From a checkpoint of a small mixture-of-experts model trained on Wikipedia: a variant of Adam for the experts.
Below are experts of layer 4 (counted from 0) of a mixture-of-experts language model. Rows are named router (the router's row for the expert), gate (a neuron's input weights, with its number), up (a neuron's input weights, with its number), down (a neuron's output weights, with its number) and show model dimensions 256-383. Each number is 128 + 32 x the weight over its row's rms, rounded and kept within 0 to 255. Numbers have three digits each.
After each expert's rows: "comes after" lists some tokens at least twice as common just before its tokens as in all text. This comes from a sample of Wikipedia text that the model never trained on. Tokens count by the router's weight.

# expert 27
router:167078128122124117122169111120128156075227112110120137132159118103194155066134134163113130110129142139140107149179029227140136139115021146101089098110133119128124131130133178112087139148041183133118145116067134128135165152123118126121055130139188119099128140154158099126137119123111110157152162071022141101085154128113121154089103151083179098143146103146083187115150187189155105113150
gate0:174138119119121114138174145090182078169127101168115147138173153104174168104146158200174157125144149139119146170099102132177124145129122133192072152240126144090129149163134119155132137101154073136174174104179117175141090140088143136157168106140088131117156139159188171082129107108147143172127155193116144171055142120110063183156151144122178090128159192151174126144061109120114156143149
up0:105117113214121116135174124112133063122146157134095129146118110169157160179153147114102133109161152106099108102095096139175151148108141141102116100108179094092143140157115087107127143151159076185127159144124132064120154156140079078135131191161102156156062142106125168106170158126113088135096072105153146131092156107132114157141113121096107137115177173159077155120139174141146145144120
down0:175130102090169138153140117176179127105081070128164156153106089136141077174158099173098119212132099114101139170160181182119177120080119140197091086091116113119145113159136170128073109161126179044125136078147162128190145161095145158129102159129124103126155105105089087144129069086125159120162131136157121090140154153146112145095111149137174160148108114149134112000119148169101165117138
comes after: "1", "2", "0", "9", " No", "(s"

# expert 122
router:111130103093091126119082171143118138071177123076129136128087094128094136185144132146208186122162167141108116150139062126163133134127205153173143118149179131117089132133134136138062133094151109152195137141096135121118143106102115112120097135129145139152131128114080168114120135222110087200156152100157145136164138128125127135094144177141099119212084153147125109094184053080120053133112
gate0:158151128077139119124142152128159128102152112130130158103164174090166182103122143242136142133152130139077125177103080137137132175126109135173114145171152132106122175184146105163068143145123084133138216134141121146165132164072133123119148098146071109119145162113141145075149082102131115145161127179128137152111154119075089161134128162101195171176179147133200112135130143130122206131199
up0:046149162189105159170153155143129121140158086112127093147104172156143134116089119179136104152163121129146137141064076178156109112146120101093078156112156080151146174115093131124059104098122050137122174127061142067111174139119114126131138156119095196201094106117118144158237110149141076166154064162159101134139145140061108153172101104081104125125179113124158143102125132149194149090158
down0:232107115119120116141134058157220132089114064180136119177126130123101089141137085131120143228163103088125146165135139166116157123103125163184082078131102143159133124098158109132113109173137145075099073107166096130204141164052186195099102123150071121090171098094122150144128095098129112108121148184134138112128162084144084118097117134133119129108109144157177104073113140111106105131189
comes after: " in", " In", ",", "In", " on", " at"

# expert 102
router:079104127118092115106133119052146156116155088088144126146113130095130136098135133183149167110058212140121115153179155201066119140129200141089117127129183102117167129140137187119126128130132210130146145100116197157103129165138117112137144137134196118025115136081134156118176135106124100126138160087119143123108138126063075103130119199096152171103124119142119025145129118146059092119073
gate0:188136118104124121159131106122135105188155137155147146116147169108176169130131141202124144143130111136107139190112126141189131148132102130195065134190123130097151177172135132119131135168124122119165176092148118151179096157125151145157139108135073135092175142140190127082107133107156112151115136176128137143090132123063027164134141158217160133138194190105203075119092133088124178107160
up0:091117155225133127176120158118147080172194136105119094177139116129145121135113128182082108141162152109177123109081150153180130110140132113101087154116133126125132159118048139105115111126119104144143115119144149061075111148107107116177184149126110156184110109103158157127189133103131064158107057125147126110099152131087112149182121161087106078049148139157088174119158121167164138187115
down0:172074130113179102179161121178189119074047095106125117175105084113128101178109089161095110192127093130116121172135146164130161078081125177200110083167122133157156089160152112126086113174094142054096104131174172119181127150086119148100118121156090099123166119112117096132083079058133155104157118156131117102136135067126097105134132075101121126126102118114202107094063149113125145120114
comes after: " |", "|", "1", "0", "2", "9"

# expert 60
router:205148129122113121124050127096130120187146116130128131134136072085202142100153140147087050113106200135127122133161135107086139130108111129100138116124185107125135136142122202123086140131131069136182157138116140120152135168131119125083166151132105092111128129093080122115106133104118172163140116097094129128059134116173155129129124112030107101140132131151145110167132211210127173130159
gate0:167108112120098104134120113070127081144141111153122154125152145109152191094148161193128139128111143140097129161125123140177122166115129140151110092230159146070175185171129110155160146139127092132126172162203089197151048144121135111135129117152100152156148169132164117085140096119141125162117118172110144162082170118095062153141134138174178136130163193142194101135106168113133213170167
up0:093092128225092142160141145077099106148159087133112104163145112162152126121131122152128123133140094134161142113081105168213103093130136115116131107132147138124216153131078130134173119121148064128140133181146125127135124157133099117133181166136092198192055116150150158152177127124134058163116056132117130114100180126099130126178116110055120129081148151145129136154102144162202173147151
down0:204081090081142132157125150193213099046095096159127095138094083119096116145122075158106108200163057123112131151105137149072198127102156123161153081111115146160116101142106127178085131154115118060063114112125144065185131144087151189118085139145105088097173146062100126146150081092115124091153111153060081134099112114109123113110087139096143146108099122149175114080100132133106119154142
comes after: "1", "2", "3", "4", "0", "6"

# expert 51
router:141057125125124122117095145116095143164141109065119128135095061174078151128139138168143154116120211141130117129207082111132138151117117147099123139097175167127081136125130079132157138101081163135141142104142064129124159169084110120073088151135221113096137143127164162126132123197110167182181160058133144045079133110156086104103117192060063130080083224146126129145130177115110139083074
gate0:151135122110106134152174133135152116174142123132124134112164149115162146136107113205127178157159131104120162149104142150170100130149096111187111103217150173102135132145128086141070108127143097108146138138201112134160079140093158173175157088119071146110182124139174146100108126116161126171105150209123128147097097149132061145163155161154178072118146184146207097104054128102132160159134
up0:056074132232125132144178120112123106151147126126097108172117146130187136124152148123129109124207115139148133107082086162203126113127155120088080119144158115110197173131085101120140120123127053153151134130121136079114125145120103113142147166143107185191093117121150168131210106138135058152084012140097131104091169123070126135140088104082148139063133128149090156154097135169199117152133
down0:179072142090142155155148089161203101076065109112132122152106100124129096135114124194099137197161046084094159147128127190101177105122117158130101080112097141158151078120120127150119152181104189088092105117159123115226117148084136149110156150126121066087204089097166112137122093105134156086166101193123096095120164084109115123104110165103169100133086101128177097087138141153141160139140
comes after: " the", " The", " a", " was", " is", " this"

# expert 4
router:159050119083114111112106098100122103064092160094132128114088115224126146144142141214095143114155036141123132129110083161202146144125063137185100158123109059113154125131138145140118147158144056146134126149094118132157081110145123108139038169131142122083125144106099199111099134099116100133130139104118131103212156126134102118082164064121094094146138165132100165087092190127089099137218
gate0:171132131094081134136155122118148126135115150148140131119141144092186157107133154218156141142122140150123147161090073162202122139146142119214089110201157132100123177144114104138108117122139063105169153132201132182166087136108153150134174099130109147105182154140173119103136130135170136166140163159150138149051133145073023152193178149158176065132181170128167071140071116087110155154159
up0:066094146204067123138153115140127083177185111150121102190077142140128110129116139144083114114159089112160130155081140190176132122112110125065074120155128114092151149146088161130093126128166070149139127131118175117108117113170091107210145166145120150161114112117132154122204112120147098167138001160116111104112160116085125140180108076102113100055160124167144165120147138171166138143111
down0:169080104072157160165136092183198103108108105136125114140108097090120110171152075144129100186154083148104146166109134149104160080091152151145126085094099109167153068131147130169128131185093136084119146074199143095234142139082185161159096189125083096118163080084130109120132101095125121104155155165134111113132135104123110160104144120103155134111104141121192122064089172124144150188170
comes after: "0", "9", "1", "2", "8", " on"

# expert 124
router:186178130059095112120062182002160159119078140175144141164132112134074137058149131189199187116141173158109122138220134123076131128114128142134132129176108146123130133131143152135133135112163077131135126114153123119160037163116127126121176142125092083118142147120087175097136120138123088095137115188080143111159115125148097098138171091025138102136119084145110106122089110143108084095087
gate0:168132111117109141157134135100145118184152154127096135144154134118154158136117147176164149147124146137112145144125105107183097126141090117134073113210139136094137163138107094126166119131129090122172151103183119181144064155094165142113139114124076112084145144169193180101108096124164128164111153202093122163074136142103046177181172165140187111143169211126187149147072140072089146160170
up0:047149133235100131162150116108112056153168115104150110186126124119189121118135146158118133124155110164161127124120141177212147127127099120127095117148161122118147155133083164074141126084125080148170121158116113089137125133097098101148178190142139170154082098131155151122187118160132046166103060111146122078094167121095074158170092131103100092078134100162092146118118137200179116143097
down0:171074112123153141196116137159170128071086098144131144168134099092109111170139080146140104167144080108118168130144149146106136133126066189185085058116107133134142136140121146138083137185096120061045093164148096116228129184089147128115118164130075099112137101064143092150131057084113131112144127166135105091094165100153115109083127169144108081138115156082167066052112159138112177164120
comes after: "0", "1", "3", "4", "5", "6"

# expert 123
router:128137117132159111124122107093137110086191202164143134139101134168174140129147147198083178114146164101123121121109123176132124149122066130084153151154145011111107131136129123129136137129168124136178115145105191129148110062100118109110137148133226118092107145085080100120061125130124095106139146122166140145091132122134135101118088160105068112101141152127088106125179049167081062122163
gate0:182147127134084140134137133145142130197146112129130135093143169118169167122113151173130084140154117136065149142143130128147122146138085124176067129198148127111110194165127115132138130136133093144174161137162108152163082140057150142178148108124070140124166147152181144084111098119153130141107170188108136164099161135114082188149164154144177112132207197105151080133083118085084218186186
up0:082114156255097136154171140128119072157163129100109102160106159162159127131136127162127114140193119108140137121100106168193121127135101119079079105126174106120126177135093114062140124114141090164140147118142125081138134115134103107186194204132116177166083108136153152137220148168133070176085027134149131110114180129099112149176109120126095108082191129140106143127073121149210130144144
down0:157066116130129141179122115141214131106079061142154117198127087097098097140114072111083117182113115124072146126098098130098174075089145165145105127172114136136147107170140103185129132151078144027116132116177161126134129225071202174106075140129114111105202112128127153144134075090117142127164146152112111104162133120064163139102119139118147118107118116102217055093077109124137179143165
comes after: " |", "–", " in", ":", ";", " on"

# expert 87
router:172006115115198114117134178104130126081073154093146146131097116146096143112126148150033116107048141128105119127091138131176135139110106134154124106078130149129121125125126174128107144113141156146094139121139140123096187172113109119142125161137197137188112128075132132130153128166119176194175075024161125134113116119137153133133097074098179134138147177136150095136170160148162202148127
gate0:142131138140114124165129128108145122159167112149118124156145125072168162121129118196105168149147098114139159159098125144191109138144099118169070100229132171103178158145110120171122120130125088133179179130173116175161055150107155148162163112119133136119154128147186109099130122098180138145124122182091119159069138136109074175170148158142167109129157190143195080130080125130124203170153
up0:062069156255125131160167113108145086140187130120115088204138112132164144118128121129059149134164127117168145137067076173200132120135110120089041103157170136114198157131087121125133117137134049152143142141136137127132110131140107109152145131133123161169079114137144118146200141139155076167080045153126119122127171129122114146212124089127133105068129173157113106137116114164195138164141
down0:170131133071139121160126112155189092090110083148144120167142120110094107134155115140091126187190119128110128151106147119131146105105100161133155088129072124145157102152158118179090133169137187062101053116190122179228107200074096158095142172148091073103206084098109141114120130080142123077127125165109107112131157104133122104133132132127144128112106109164203097092079166092077139117134
comes after: " ", "2", "–", ":", " by", " in"

# expert 74
router:136147122104045126115115147069137112140105076135097148135144114172158132149139142024077144109112086132125104138137114169119138132110110143088173122115094071106184131143131145133130144109157073140082140091134190133118085089126114121123109129143114139098143139133092081112152143122127184133126141118138131139112116117114146057137182084200118162112118156146142135141161030159118158141084
gate0:171156121158093105149141083110162099140183131124107141128175165099197149106138130198113151142155135131097135141076123162188134174138097124184056104225153137110133157151116154130135130153127077126168147127199097141163059120104149129183189130133089120112162130121155166103145092102160099169117112196130134140088153131086077151139146140138162089148214163137143131132083108125143166149144
up0:118150148224075140167160064107166097161195099119117096163142175149198108114132112148111139152195106135157151101056141175206112138151091103129072109162154124148158150110069156120159105116114051120158111141147104108159115123155131134197206181121097170151116092125117167158214112128158055164112054155132106132105180144077112162191114087124103086115181131137097158113131091162202140121125
down0:170064113115186125176127115177200087086103071153101122176133143115123113174117100133109108173169120106103137134101116188113175116122153136127103106098092136131126117138153147174116108158086116060098100102166137130251175177046173177129118173148070065118167123088096170132115097078157148095208131254125127182110160100173125101128176135143144114099114183140205077099112154110120188181124
comes after: " was", " the", " (", " a", " is", " were"

# expert 2
router:060091112121149110134143165080119165075177125123136144133065116120068153124132139218117063122158138137128108137122134126178136138113067132180106112150136168118078122141139108138097138067133062145090122132065117146125053145121110115104083110126141112133116142170134142123133130175122093114176134151154139104156149110169135125149180170154070132068101107136120112086114133067125090126147
gate0:160132103084130134161162114114183144168128114177102133106165148130143157110125135192138147152162144155076145162093122115154101126149093113182082105192133128125127152138141104126106123115146116119179130091183114137120064156100161160119097119118089095089206131140193133103132075099184152151155161177118115149108148141144083207156167145152201053108192134120174098130113075093125175146154
up0:076086137247076135176190132116184085110125133090113093186094158126166131131136145127127113134193112112139130138132086154203141100137092120084042129141147122139164118134095127103144112157123101140144148115131152067143156120151099100153177174140094163165108091129126137154197146152129067180095020182137137103153179122095118144157094108101123121102174142143107148125113138203190147111163
down0:201102128035145134182153071153171146105081107129139147150116143161133137214110093149138123205111078148083139130104105149106147125135127125154094069088114103146123096134116122168094147201113159076141111108226131077191161142068150196099125171124095077106189082095065117114108103105168150081130112146144131107123133152088086138071109088152141120120146127133117116136107148127158116128121
comes after: ".", "1", "0", "4", "6", "9"

# expert 73
router:177109117088154112120145160197166140171149084052125133133138087137084131091141138162111143119110076099125124134159104123218139134119150136147108149050124157107082140143132133143131129159056079151141135117156161126157183083109122107135137128145066145156129140162141129123197143133116205120132047082132139167110123122131186122158179036126169117079122084142087174074125088099205097123161
gate0:155173081129113083117151136113130088137124146207108169124143107101169191093156179200132149115160143130070113169123127128191155163095095163154124107197138136075153159205153096121133164146131105156183221121146122151122044151061127100131141109158075099120160156154209114051144072097132128162155132160114153149066167098090064166146135150128183130125153168159179100150113123134085187171155
up0:112124140220089130135170142091134080112163101134107108150120153174141139114168137145075126132161140131121113116110081172212135141120113139098113115132212073124177150144099148102146133118160080158172114154111135061129142117126102097157150217141100167146108137110098168129196122142130037180107030092199120122118171122097105167154128101090121094086166155157080178119128101143204147165156
down0:161102122115169132173125115172147117100089092162122159164147095124120126163132126167114071236117109125132136114143144144154151092147115135194129085111085132144138125141122139139080126165095127080071115122162187126216112189106150154118093162102084095143163094078108055137161089094124119110187142195141099127141164122159148115100108139101118131116067148081196060090087164096135167147144
comes after: ",", "0", "9", " and", " U", "8"

# expert 65
router:151174108143124124117167135128161094050128199094117133127082061099123155113153134177101114119118126098126113153098208075114134133123101127095121114157185081133103133139151113129167137040129150149172133137092117126113121157114131128105185118129138103074125147086165091118168128177121083115072145204139149140203146117131118157116165136143100150108121089123193151160160025097161151111140
gate0:162117128136114123142160138117177081164133156147114126114127147102179156089113146186138136140148122124105144156066102139176127123131128121158090144213157130074146182156117079173136124136128062122154157144183100150147070148134155148157172087139072172132173159121192121085147117137162137151136173199100135178054130135100062191158163165140156125115216196129185063127101144082112184175155
up0:077083141223111121138137125123147081154192159099099093182112137134164125095119140137116124134185144111151130123071109147174136114128135122087064128164176118107152166135094101114110116116113038149128144117166128106116099138163105115171191131140105173198098114113169147141198126161148096158126055161118114108104150127111095165188124080070106109054161164154119124108137115178198151158129
down0:137121128119138122199102087138161109073097085144167158206074139104097069182084089179157099203105072108102122144128157173106152060107105132135122085138092160168112109106143138151074120202124164072060113107153146101225168181081153143131100156123093123137219087071112106128130085054082118111137136185103119065111093089136122138092121130142113163095126137122187096065076179093138136152128
comes after: " ", ",", "2", "–", " (", "/"

# expert 29
router:208185116093093127142115092135115121119106192114119140137178124182111134157147145107150153113172108141113122122198069104134144129125124152150082110075041130123158143130138077132077135167115152131199160087138085128156138057140113120168079162141106138151153121133133191116130149190124150132098135095154144160129144121094100109041147085199160077160071168145096137092139098168115109112187
gate0:176174106117094134146151154086131094167175123162108135120154146140153167116129154197156140144160113155096146127113130117169127131132106120146101112206155130085161182150115105117149125087137076113164151122198083165166068154092145152168162146131133132117177145119227188077138092116163049151078149180105125146046131132074083170146213120130179104117165163145172099145087141085114175147140
up0:116172147220087145153160122079109075144191109122108096163117145181188119113135137134130137139216138122149145096079139139178124110135122106076081130153167080117174179119081116100168109098136048133149123130137079106143134144113110124184213200122129155156116104112190208132174158166157026150063086137119114123083148142079110162182153086104140088070157150137117143125108154138186111148119
down0:214110119111157078148132096153174082112074101124149147152145072122132054178108083149121128190151120120073134126107159092125186121064091159112129134137117086126154100140108149187142119202112145066129106123193081121165068110097108154126102170185041087058131078078144120118143074066160136077149121177104114101105149095135115106104134138099142130115084188114162098103088143156092192157139
comes after: " the", " of", " his", "'s", " first", " their"

# expert 126
router:200062120077186113116129103117125080137096165095121128145100094145139129159144136052066074121071147149129124138125138125140129140122159145129133116083164163109192135135132151175146144141065144146120151146092149116115186137143120113128123077135110115136119133130165067112091148183122135122087101059122130084063148125076093130133119161126179158173127117139115116118132151208151112112099
gate0:142133116165151121164150102134171125141122146140151135125121164105172151101121138193138148146156137123112157186127089112209115126141073119193063116223113150118141156151115135170137123116105078128195154084161109120135071155123135139127164140124103122115170118132137107094154099113174151151150103191087122120057167136118089182125142146128197112162201141125175100139088119150106180118192
up0:054109129255161134160163070098135083148163126118128098177114151145183111130134114148116092149183135102168134139100082140211117100137094110098071127161134106134207162112070127111137115136118055147153141118122141072123127138114108116162145190129098162169102108143168152144215119147156111146124007133112123103115192132094111187175076119102129123123144124129109134135103140205182140111134
down0:175116115087153128161140114176227130097126104156141140154101122126127133155118117171142144203141094066134151172110106152096142140089111172134126106127093146186106096115178078161108142180117150082121123142172120110199157192097162138140110140114078072115204076113101121133100114070131115108138136163083100135160145061115122100110139161117117143103102143110172090089140148145104138155158
comes after: "2", " the", " and", " The", "The", "|"

# expert 0
router:204069128117128121119122087107152141084126130165132125138160098143087136100145140098108145114136184118123122139113052177153135141122086141125132123126110089123185127143143059148143136072073149134147130144153094138083147216090121117161144115139191114084121136099187134113080129163124167120129118143012136167125145111171098115135104135098097101068112088147101144133098158153070140150168
gate0:186138121114124127155175155121156073163118123140137131108150169126158167117130144173119113143148143195110141153133104122158126125143113117176089115218136162125131132154113076150128125126158114106143139116180099139157070149058145143125141103135101145116189125140151137097079116111169125165153152212110122195104115136120081147130179177182165097146170155138188046165062109077107227152143
up0:086088131252140134179175153108169055148139107119122092185115149159152130134116121106077112138205120136139132118087091155193130091132134114079062120157188101127154136127074120104152112112144079138166142110107113067103129148142106118159138174136114187173102104144129148151200131158140099178151034163105110133157140123110126164168114109113113125099175097154097141140122109161166171107146
down0:160098108119132083118145076141184133077081128137148138150125080059106125125066090124100139198157111146132137150175161158154154130117103161199116124111126131140184111106109118191125157173129144078100089077202126130171104125104146164116152160119104087087181105096097122142108091064156118091146121160150097080136113094146108143108141113103116116121100149149191095103111161132115124172148
comes after: " |", " ", "|", ";", " /", "–"

# expert 26
router:133126125091154127120176153155139074114124124041118143151122126134094143129141143150091162113033093115103121143120124111144141143131138144146123152075118128119083126140127120142094134160087167147216148137162117129120138184101124112146129109144168146134115136173184099127150112169124117134093110052105146156153138129091159113186115149086150141095122150136066107113092070098217135108141
gate0:184116128117134135161159115106160092201133089141112129145128139073175149149133136195105150151161113124094161154077108146165119130142070110198088115228120148114110165143111108104120122116119048122182161120196067172165080164065163145144174134124101140126181136159191152101121115104151093134112165168104129155077138145084073179158134136158191094167147157123153143138086167079119172143151
up0:132130129227114138143174094110150094162206113135098111162126171163173132105136132152133137134215127110121129129094126130173130127132121114094085129159151117127139149130086104082142120117097053160149121112140096078148146134144117117178215165135095164142100104133152154143202118167147094129094017122105131134085181129066131183179083111101143080057182130162101151145099119137172099166128
down0:188073163115155168185140100171209096086095097115172116192122125068109095169180092151104132216137109109091194160112107154105155124112104199147095056103096139163151049146133108160117114187108195082119105136118129099212126158088151132103113151153054093115165088107118123149127125100157148103140137187120140087171182114119165108111089171123146112101106188140179106077087158124130156149139
comes after: ",", " May", " February", " April", " March", " January"

# expert 88
router:079134095137106123118105130109090088141195122059120137136103112104102135124121143181194133120122119118118117141153236160099124148120117134081137092142156083125158132146133177077111134106197168124111139115182127131079103107101116113113133104139129124050104135124145158131132115103121105102109175090143139162152135124172076147135119094214124104134119121135070128133131134110065146118137
gate0:181119111075127107119158120117139082162137133207131163110145102093176182107132160196115170125152123167064123172106081159151122170116124139166107136197163140095121167166144100154098151098154102142193162121174126179160097148079133135122121104153102119112184166135168182075104121091141124122130176177151149152056114115066073156154151137176149128152151148154174092127084120082097199145150
up0:065069150194158155154167152113165063177169127151125107142093118139168137111103123159122136143188162129118130132080071213183117118139133106080085142121197090134156155111091105144082120075191050144152144105107139098094149143110106136150143161130119180218128129114135179146203126144136070161131081135174113132107159136095094133199109093095084094066161150130108145125125129125169150120124
down0:130078137107120153151133082125177128075088105116123118189147144104072106181125111145106087194148093099112113119096121146110162089089130184148127113147065123151152129152172107158082139198110159084074093078170145128182162153121088173104099107145116128128146087094121135143103121107128105093173125171148103118099201014108116115067149094127114123096109118140218116083074121120154125116163
comes after: "|", " ", "-", ":", "–", " ("

# expert 111
router:182050136129136124103112103170114139122095184071110135146066098098170138114152135099132143113135179129118123127184146161084133150123142130102144106131144121106150140143143168122127127176118102151199131095069151150170116114159110117173083106122192135140118135184105150113111116119124133145146164104061143072094152123078074103144108109140162128202173148145078163124138131215084105116135
gate0:162112088101136108114164162129173083137094129151113161123169142104161177109167183216113161099131140136096118166134119133161158157113116161191120140199137146107136169184129154138109155111146093120160179137139142154129089135047123119116136109150097111100152157129160143080097090131131103151156163145128161158041154117100054149108155159099192143109144196143149100156092131100093247123149
up0:067114122212116114143174145121155093162179108120082122158114124164142163115139110127112130120186155113131113158074105142176131116107117140085078089128178071102169139146117108096129138143149068167122115144130108081119124165137074117130151183156118151173089136149149129111227100156110115172101029129126149120100165095102109149196105138132084086099140103182091157133145095164228116167113
down0:170145146095178141148115101146150111076099084120136133151129132102131071142139095175103164213129087126125146128133114156117108103129134146175129062110114130123152102129141137174100140192108123067096130087175144112194118151067190155090101116092098104107151091064143098188106088085119129114152102118131088079086126130114098129092152124126160130149079154117176064046121167111146138119173
comes after: "0", ".\n\n", "|", "2", " |\n\n", " ("

# expert 50
router:158109103073128102128150104172076106047095114088130145122110138169146138098148144178150136122124115142120123125110071190181122137119164138077136139191180137121128125136132145129139143118092209136163150114210081125097087065122115103114107147138186135162119127110165143126130124152120170170205122079135133149075129120144177195121152056147142153080104144149154162136103204090133155105129
gate0:167102148149118124159169128164120118118170162189143121115162122069168145119135145216118128151177137120130163168117080170188103116150098108186084098213131162105185155134106137154113117152115067120178169102179100137144046131122162145146145140127111126153154128124183137107152116101182099153129105209118123110061110146073123145186190100115183163143135158128173152139071129123142204121156
up0:095063150255112113143155128121122103132177143139097103160114081113189138101131140149075113124217161142160133130090093138200121117120114124073082119151176099109186162135088139140146125139118040156162142119135104077122107136166109111154171178145109169159091119108130147123200125111151091162118034152121129089104137121082127131201146070082129166079120134140086201120129122172153162143136
down0:193136102068163159150142063200214110116073064162155136126080118133133100196140108129130168213162096120115136160131144171093163115087122116189152060113114122135106085155164152164110151158124178110111121085211125112210117139095115182131137151126102060075167123065127126133127116058130153069143153176087092122124165155118166108124136146094132127159128162153169129079098104140128137121158
comes after: ",", " such", " as", "),", " including", " due"

# expert 55
router:062145111120173129129151175095166143166081010189133136141111134173198131136130130151147174105137110135123127137203104099135116140109130128123162174156156081113129130150135142161182139172159097142093134094154173143133060160101114120146100132131100158135124137130120216116095130087115102153104141118173125105145122123182047125088139133118127205153081150142108076133060118050065026107074
gate0:164136094128139131121123142134129112179153125136115130104163161135173156133111110197126124138157131135115148146130082147138111131137133118194103113210122154098149180151099110160115126166144094118159169092189103174124089147094156152119121076134044145131160166160179190086092124102160134165107168182112137148050135137101041156136147150149168108132166176111157075173077125102093204170155
up0:081115132213079132158156131106124099118174149114120105172132127129185135100117156117121137140180121125140129136066138131193134126135109115091068133130169074134144154135090137087164119122155070155122130137143141051147121125140101104182185207134122152180093105129081147131212127166134082139124022137136113128138157124109143171175092101111115128061191136156114159095132126153214122119133
down0:175120094078135158145107107151172147094112068178117142166114128152098076168141081165128153168129056098094165144112170137074169148073135164158115136114089121136120145141160127170100140190160165043079136098193139141222127151073145122128108149136075074097153095067150095137132103059132111128146140158123087112122166078115122131082167155126137115150115155153172090077131165128125140145162
comes after: " ", "\n", " |\n", ")\n", " He", " he"

# expert 67
router:140194114076089123114129102085102070053088175076131151142073074092119125093136142180119066110122043129115111129146173197130133149125203139145154126175168101128111125128132206139156142089141037136116126116172140132104094115113126114125191160136127118090120139122070105110140129110111097073099155130108125144181136116079146105124170033166088136092105097137096165104118192098133167143093
gate0:159128103099106086108147153147177127175127127140118168112159142122148217111129165199115167097138156128098124186094090118153147182100134166181102133199136136067103145195155132134118183132133094151181165123173130153162094155086102111139137083181118111101124164162196151064123073107129142167135135163123181139055174082092036146144115172139165103147163152174146100149132125105134167148152
up0:055105154245119133128172119106130095161157119121097071162121122174148138123122131147113121137170138095148144146079149178170125057116141124128062100122170093108152135138063148099122101132144068147134144137127135083087137139115105115107127169136110155168088112136163181141173146142140063181109030156122127103106150123113113178188101117069155116063144140163084136091126113176183137120145
down0:181129106103145124143127107151180137074080079144127103173127099092099129164138113167085117212147081086127124119152112182130169128089117180144116061139108125172162090175189164142116144206119161079068122091143161090197109134066127141090137179126123070089154096099133114131104117100144123097184111151105095066116215082105097121077146167114146105121130130134167071074108121107115114152135
comes after: "0", "2", "1", "3", "6", "5"

# expert 35
router:128027110139101121113141130068189105198156137145134137137159154105127139154122141044054125124110163135125114145124148129150136141126100141136168114064068078120144124145129101097134141106171160130098131143116163134100158073080115111148127158131138132118113129130118172123079117109100163107086107057162143132149120125099102150127125092174098108176140142142054072137162091121114135130113
gate0:178105144119115119143152122113140123193121124131149121140127122098133137129115132198124154146162158143125155142096112181173116123142092115173067133226135110085183151146137108146151119114125078113178147102211114174156063138098156138152131120123064135102178142145168143100117108104156101162143135189096126150086121139091030150163157113176181143144159153123209110149095122094149162146161
up0:059111115221094134145186137135140119140189116126118116141102146116175131092144149160132105136168115104138127150080099126198135142120161126066112152138144130120141187128078117100096134146134038163130164111102172088108136126157110097138187160150109142197094125107136133133243135141149100154120018154141121102130181116085110147173106120100151110085168149144107145109130146192181115152151
down0:138107118113114158132133057152221133086115061125114131177108112105054084167095083161120135189141108078066141135132128183122142147109156165157112114124087162125150120180130113145077137165101194072091121073162206109196150181089181206137117144110074104116204098071114114169123094090129143089130143215120069158144145095127130152079125130153131161134156116146186070061095104093102131152160
comes after: " ", " (", "1", " in", " from", " −"

# expert 62
router:176078115192161113110161190122196179182161083144134135158083106097112153093151138107091140128188141111138123136081117171170133133123092135156134156133141144119183118140131110109155147158122100136127138149102228121113132145105113115075165109144130134119124134079147144106170124127119167178108069135107138190075112126212148092042120217043187161138124153150157043148125137122156137126169
gate0:131124138090079131140147128119165095168158153123107126093158136139133150125102124194134153159162126139115158134078100154182110141147096110186053122183138119101153153140109136170113116144137094116145136099152106138143112148074164151171128095119086147121203140167171161103089106078171101167122161196098121131082140145089102154129180138131150103160175196121180093141108106087102175144168
up0:104077128230115142150172156111128061170175151079129113173119114141185124102122147107118104128158118124148121134087104137180139118130115124100084130156192112116165185137090107117166115139141050163127143132162106076135132127160097099200188158146105151180092123118108123138179139169100095164096060164149125101141136126098101151189109077085139137121190151170085147141108134158178129138101
down0:163123130060138127141133080205218079084063117116149097152109095084117142129129063139144112198153086111115154129103127173067179140063124122158110130093113142142159141139148068202110128184112171071086123094161139117194141148080133199078121106132102112111152145085138104135120100066167177109150139164126129068156150095105097166074128140120128141123091114088217100059113160147085147164172
comes after: "2", "1", ")", "3", "–", "4"

# expert 42
router:121010110107139133111129104120107196149110089094134134130089081125111139140132144123079138120093163156122124143152112162155117140116139135097096116117222204120132126134125167131138128080076175149056138104169081124104190172104126115123096138137143124148123130078119213110151128160120190123169098043090142091115136133134098107061099104080120170078118129144134115137095157087132107148035
gate0:168123127098109131166135113132148122195135102135143141098150131127125145122115136193164158151111139143146133145121126141175101156138122119151097115212135146096146141152132135165135127106161123110187128091203090161120060127125166163122185075129098163119201117156198102091098080080169133154136151190111128135033110131086067130142171143107160073134164198150220074159092112115086179124138
up0:075093143255108144165138143131160087159150130120117098187127167128168121106122143137115095136192088101137134156091120150171125101130121114087076083130130120131162146135099118078109120139105095151123153137117144077146145136114108102157149173136095173165073115121139177136225181155134100170138026155116114111131171123097103186176084098131124100083173118127109160067123138147210104156137
down0:160098111043161118183112121159159074107060086085129111139065106133123091133111089190125112182125102152071121110133162167130178109096113178148119141119057129153123127139150087175114134186099150057100053100180147113169143209038159144116106140118096072147189127088095116132098136088117128063183147184115067111104104092086149134097139137140147085088124127117223116119139112145131146178125
comes after: "|", "-", " |", "=", "\n", " \""